{
  "n_experts": 48,
  "d_shared_expert": 128,
  "normalize_top_k": true,
  "tie_word_embeddings": "early",
  "optimizer": "muon",
  "learning_rate": 0.00911,
  "train_tokens": 745400000
}
Below are experts of layer 10 (counted from 0) of a mixture-of-experts language model. Rows are named router (the router's row for the expert), gate (a neuron's input weights, with its number), up (a neuron's input weights, with its number), down (a neuron's output weights, with its number) and show model dimensions 0-63. Each number is 500 + 40 x the weight over its row's rms, rounded and kept within 0 to 999. Numbers have three digits each.
After each expert's rows: a language model's description of what the expert responds to. This comes from a sample of Wikipedia text that the model never trained on.

# expert 6
router:458550537534543468500451521549556500560601458501514550527476507535523506528505510471484542486507503485515494439530521514501474586470486531567512463520460467413568480582510570478458527520505487
gate23:502512560509525482540454524533439475428517480492544548474434450494503453559457490490555440487599522452498487566504506418539464465579552514569396456497532432460545430507449535520483495478516539
up23:490493522554497509536481450490535461568517482505432461460499509498425479452495509518507490507468448547513522516570460551540510439468504528478542488502556525527416561496494461465514498429487507
down23:535543532482433445541512548537519499529541531441491395450476496560478476573515499511504545454496528522525450526496518491490570578515554509538403503506486568558582516524409462510521526498534666
gate24:497491531472521506505450559551442395542478561451495489476490472501498449562495504489536532519483502496508433439574472487521555579450462477530562546505444503530507490470476524502512545585493502
up24:483455501518526511486487492465504467521487514517542450478518571566451436433495516488509508490488497444507581455391501487488487434491577534429467502474518498453465464507561506421526462466578511
down24:512524540558442532492484474468467523475561547535500477545493518527498475484486491410501419453498555514542562446499564484521418459479515513560591501477545528538508495501487531445568541506459470
gate25:474476553526461466509478514455465531535479537497484523543486513520510520457518507611499409439441484463463530496502538455542524503507522481465508460405492346506509512469506478521466505457447488
up25:507556523554559478532551488464458450560460582505450494501493494499494518494551468464470552524481570484546480577553481558497512483513391511541538488519515512533494477483477509490441490525502570
down25:557527488509483563510502474555489446507555504557599462510464503479511459473464488518437463507521496489478537514548513552533545510499487497553567524491544459508527450480460543421488507475502502
What it handles: Infinitive to, modals

# expert 7
router:442569544542529553516406529485526535521529458535388560446493542504519473598482538483442516507525468549473517510547578481539512522510490557491484424505449460500524525540509526506457480530539460
gate38:536521534473599530584443465526466540471581494550542563513563537519504474562471516510496500481509510507441505582521513536523479561468483489445434507553429437565508503512551472470536497452500487
up38:438478494518584556518470479472444553503549527471500594497453488430431493504463516479501425508487482505438474487520514515477526538508505510484460483606467549502506503509524452495458504425516469
down38:497402541420452492488557464493450476603526472556481499499501466552519456451495469435564452551522507461491429512586449475484574466478512449561476498470521511537516477446482549589497516479422474
gate39:482480655481448462542458474428479489420494501505373471509549523606497424507526527518435524513556412494498496410542463465486494483463569532524482506552480542522565513508583570437538496513499507
up39:491496508499412467552539574464479520491488428538517525492538478490512490505460491494445533494512509530469460505520507500506528453544585483486502554540528494535511513456476491546457492499423548
down39:490502511558501545531418419444473434532474480458496499499456566444527465524486459459471508539511493505469471541540474490446504497541520497533489541473495469539392532549476515582492542517563473
gate40:518557526477448488522454469530485553475508473519505462490530533466439432454552528482428478490483434484486510476539461467505521630535517522453493459511484495495504447479532457556560493532521524
up40:462530506500501443447467533480488461427484437538484497529501541480544535526516479543493469488495486562442582462530539406447511576480542539489516489511543487525418440474517466557549477506514498
down40:518555470519401499493473472532489471471456472523539525507503379488551484543547492526567470530523481525510466507396482456520476469498503559438491448466452467505453504489593520519534550487413459
What it handles: Activity and field nouns

# expert 34
router:438524553552537494495459515491524545490500448480473497492461572532488461549517563453449547460526520532442535506517484545526479509484494538529485434484470474471565527527505536503429618495545407
gate0:489501547508499444521437493528492507464576509513532490512537477465513462490448505497433464522537535518522539464519434496460495475518459499472524466523446478481577511508487544529504503500489436
up0:498509576444443471428541530525463516550558485439503475507494502479446470389488457473465468504495516503434525554440429521588472405541523452513458481440503485498479543500520522517482467479422464
down0:510509484478604467469484538503498572532473555492448465459484509628518465494495501519529459596508485469493489505526477529514450551537511496477472540525498494477510437542456482485513516523455454
gate1:479480510540496491549466503476567522462512527491531496505512492506479452508478419533491535468535468547503605474456527531495488472513551468569484458521475443485430529561481441429502525459564569
up1:484493527531502537450524530474507480481446405533478462489466532513482580513506471523546462431482471514508508502527464458500517488501361471491539560474509450556516499448483514571458516464462496
down1:490508486502541467479525557469469497521508434511508494530508573457442579514489475477510517567533548540470509492550468515520441545500526470512531582462574492508466502490553537505502538522493455
gate2:475525554458467489525516450478547573473552460480462447476526445439442491527511489532567553525550465488569518446544536495510508422478496506503586467453526464467499529534523531534464606485507459
up2:537494447465525445493527464514534504575503471483435563499467497492534433474541531519564473449528466465544496537519414492507492519459475512466457516499543509521464456475475500519558489566465486
down2:434480489460466517505511570480436540497490541473480527527523517470527537453564544468510542479464504477513539550499475490537537559566494427547473449526510471462499490493487452483478490453444488
What it handles: Media and event nouns

# expert 39
router:468507545415582470509434522488558499532543452517476494519471518524469435535455531484447563496514471547500511465513542456503518523411447537551455450523450519453570549566549525505474527494522453
gate1:529531493454484475528525529512510503475507479495442529577491584488521491539473543436457490456531493522573545491536448530379486524536436529505492486523562445437518511547485523451480575444466525
up1:477511523439485422489521536508512544464530454502449542592497641501533505567471553463470480497511459498556537514506469501431555524486449568501513479529576472460553516553535496475549591448515535
down1:529520504557494453534427422514519452486519444505493587599538523454531528472445536549541515552482519448475456607573489544497563517630462493494446502502481438538465456536522432460457519600479532
gate2:502453427459475499487496493561558548506481500499551461472453483553528494498485534515451544510556536523507501512516427534523492533473421506544506475494534424439529426509438477468603509515511519
up2:541508487553478515506462515460519541462476523567546557486569505541496483521567460499587535482502475526466526518501571485502512564461493490448506515555479484531447412450525462534446496517448422
down2:494490599511518538468480453504515592441452454526543556449438403522442503502441489522489471502468583545486418476493522500523509562481482481558515454460471462511490520486416473504510530570474494
gate3:440470507465538454530496458520507467550496550491509452432571528492513464468466439390457501512494504502514484537508533429513430512531446496472462477490502468516504531603523479565537534491464459
up3:411467506432450492549489478432446580609527527439507442453501482458484556499480510456471500452492454502487518560460464475500435563529469543456488453507507506470547517563534536434521570446496476
down3:472488501552535531563503529486551464514518576454507489551481534516473479461533537468475520534462557530518540429446459555557535477498501546495545510462485574541444550471520492466475573492579550
What it handles: Article and section openings

# expert 22
router:469524619527557522529429526486528553474495459505471516443468528499411491533504503419483523488511432531501524475534500527533511493483517507504468468496428456416513531512513529474433560504526461
gate0:482440625470512531483582482513495535492482460526493536487466470500475402511509488407488496474493522516509466475490421537492495492512477536502509494465558488474458553584504530545508479452545474
up0:526555417477472456510474529476444412443468492558515481459452553542442551556511484556472436512560436530579535505550531541511487454494461499540471448489470505496447500444456446506520507527494546
down0:506487431339529453479428515490535623495484540528453432540479499521512531540485542522486487451475538481528463474513496445513466496522594481484445515453561471491465532483488502484535445537520492
gate1:543487541461528503431461473463508488517569522591499493475476534459479517491504514523463539432551457471522547562489479508481509518549473508516536458482563493497449569504521470543530571515584525
up1:448493517499542540565511545530476458493510545510432484535520525502490466457530559485468483475525505468504493438457489517482470551474473545503491533500506503499578510497504521520474430439490545
down1:511492518542529458454457476492440541491468407473508506506435558526408530496499540456478499521500531447611546481524452515498451503480458530400541499564515552540499428495495493494543485473438492
gate2:503436516459481504439512523508539496493542468560454461463468522521453475519487468537518497452484449523459509539497484466486477453520511506510484520486496511414432521537433487573534506464584496
up2:479459450511444432509471496490520496537508561461489497566441466552514524515495564498497503557565439493446510499533500441458493540479499476475553422509466468555566485501449508496496553506529420
down2:472461505481515503509579496522439536442466497474494503562487522510481561526499535575521500448488470530605509466451489553507534607465495474498513450513533523501453519448531445507458462472475478
What it handles: Verb and noun stems

# expert 10
router:488551527417515468442474492529511511518557502521467538461486547535497470499470521472481538487573513477470539468562542521527501550456490525552439442551487456460539485524592511466423519542553414
gate24:453434493493529479488498512519539504500550501418478457518550543503492495527448499447554523498529592503624469487506556496579524517517470464461393495496485464465506455421518546480484541602455500
up24:506429474548488468451529473546523483476504534435508434457490524461506495500457434395558530503485554533533491502533541514521557423554501490485460400530555496411493570506566511485480504541482497
down24:504451473537489488510525503482523536515516523518507509559546443417529417598491547449432513505562494424545460426488508490521560466575448541477445569515490461538486481444473516517454528469426541
gate25:521513554412481485492480496458464598470525499530532534487488511527467486548574505480507405505479469523430552536547444479530495532524537511454537540481503499477512479436538527525403546503494519
up25:437505556527487497477507492496565469449535460537560495536484489523550503522535412476520466507575493503520528530450511482461482520603502500430510440471412489438452456526440541485498511507485506
down25:437528641528514489492547529443518496528525500463499566523516497522462521473497509510448448511441506425519511523478485473552469502494543488442502539461492486450536467530519544409412485486531457
gate26:490588541468438495569517504555432566526484545472521479467523542515534524388505475519490492475477485496486583463558470536558512448491460492491502493516499566445545492414539491520509461501541549
up26:542528510567520431479502435517540528589450523469542530526459512556510482410464529535468462503489518486504439534544468440479457439567454544504460473480485435512465435512531559595526501505495540
down26:522535475447554543550433472480477503521478513535557539500585555443537489487546507466462514550479474456471565515477408503454471484513596495448559434508462468557480529516530526445510518578442499
What it handles: Subject and copula

# expert 25
router:462533525553581444449443513476527536508534510547452531416475529528459488481481529447428608445512510558477549488500535570551532528488434519532492495530478430488513517547538481486485541551543463
gate0:471507545548442524513464495557516479480567431493514465431418502412540581497506483534542532508562510509502469490505499581495578485520448571540476491557491478502449509481540499510522504403502574
up0:524516515548447536502500547456509476495492505499542472479519526507538533486485464507544519467537518583492453523522536537520546486510526551540467528521477463547487455508507516539461546465549527
down0:491535516473517463516475509518484455505495507474498488407481556554501507481520509527532524465442537550509450525539438511496494532466574519548484561507522529526532564523485515511532592470489418
gate1:501441532530581495532458534434474522498484477439538493494497499567522532458492442470552442457457513537489493521546523490481534502524492479482505450473540498449492521491426516529526551516541452
up1:517485478558495541488462495529511532489504481445528458439539480527541479483535458507480461442494521514504507509525502524450500539559446494456456536560511510463462522503411515490497518547504486
down1:486455427501519501502455551440463466567507513491517559462576519461516473489534476534463515568539485586441537427539549535382473444537432478489518522479591436556553477509503540505578497451451504
gate2:555558471578515484514552552479520525468464502520467569449534527572450571492464527453435493486486492596476481553549524493456455521531461554500495465525450488445456532516526459623542399529525500
up2:439486513479538506483459512521415456509527550460526437597450546375526480480475507533547507478519521395501530498487466549541527488491568429434559552496545465551501518485464599448483573485440491
down2:546483377426473467446429538535530472431480525476536437497475515399472459533511520491533561498531512535445537445492459521533482518395471510540489437525547468455569487467489545460418573501471494
What it handles: Section heading markers

# expert 41
router:488513532484545486531453489514525506523491482540435505484507520532447513517454496434458545523510474516475499460551522481518538532461555575566474476552516504463575536553537600457443522509546454
gate15:517445533610498490495472455441479473480555521498467437478471466505497481520460493438499451515501564503498479522467510544513514442441508542557525448516474443481496501520449519522524531526483541
up15:535521518426505485486485531539537437498458485511466506524526491457462514448472553491520571506533524537541462495431520497535512548553519492514499490492432535591426549449395420517466536462498486
down15:435509562510538572360527492529510550530488536496514495550468463491499521517443534447506453462533530539486416482542448430533462475510519495513534567510513537494579489508547547554443490512548485
gate16:490510477496478515489457559463532456526548551578441478552536474477483599495424499481485483502513473542413534517549484497498518493557501564531506499483518501497528470452519563469490472563574575
up16:432497433536547594427534474403408534530538555509539404557522477470475523527467445489517467466496459616476473483460519462548497500537453470501515511490527548542499498495589440483503439519444491
down16:622478435483443408448476483491555549409429492516465506483552476552529489500523484434465471461522504429486508502535549425526454482493507538499449480554533545440510464430507525569563534581465507
gate17:488420557459465558481486468491487484468491579579471557466516531442499503513474470426509495567510545444400478522477457481425476520447485503463469483584468408459541510540472493437491497435505458
up17:531475538535552518504631521548511487524507482498557472472558502477511544460582511472496516586450499465512523491463457553467477552571514511466445526514497499490477506455528485420515538536524535
down17:547445491519511493473540473511491523538522482539546605436532491506486471449489439483472466560504497478527490487508517478457445459548474452479498510530475460473432442514504515495447480449464492
What it handles: Past-tense action verbs

# expert 47
router:460523528503489461490475534523513530543551458553500504438491557534489470555452571503448568449543522594447491502522526551565535508490460545523473498561472512458540550538522559467469499536555474
gate0:488518549512497407482448483474537570535538522557531499552559522601440494487442548463587458532509563452499467466498407533496514411445545487519473549482475433533508481568519503442519463471546570
up0:457473513486499499406570541562517489472450496436491426520498472516517508392496504464466529467464521535516449482498546587538496560598513458529564488453428542452494434435552414486491476488444452
down0:518497506512488517499503449538535510522575491499458535444473617497493468480434478464606549551478466538495527491518503572567487460525493579512485483505464414432502538519484480460493433533539471
gate1:536533537469557468523500534472499534497533509531473465459490466470524448565461538527577482484479484476490477534495449496466476428472490542495460533510522507435480527589538542487490486492542555
up1:565449454433472550466517458525517473411481492532522516486452544497488458590522493554526426571541492536459485513475524532473472502499455499432511443521488510499554506538544558538446464429447501
down1:492540437483446499482545519470468457520474454524543442373470515525526528528519512469469473498467506484483501466472477479475459525532498487502541459472415404492463485493465507505547540494516498
gate2:562532527471550481515519496510481502422449455488454591500452488489507479578498525544474557399488463518430532473479493447523491546428525476452498539526494508509555485553523522467507529467418500
up2:505550536481472458545575485580444508547462467557481498497476499467476476486476511494463507476536462465509459521535439450430481503503506541485458498519504623575547530513506528492498450514526448
down2:509507547438472409553550525516450449500617529500442491452501468542457442462543498532544445459528486501590556523610491486427475487480478482474498499509549535541484512478427465522499512505507520
What it handles: Surname initial capitals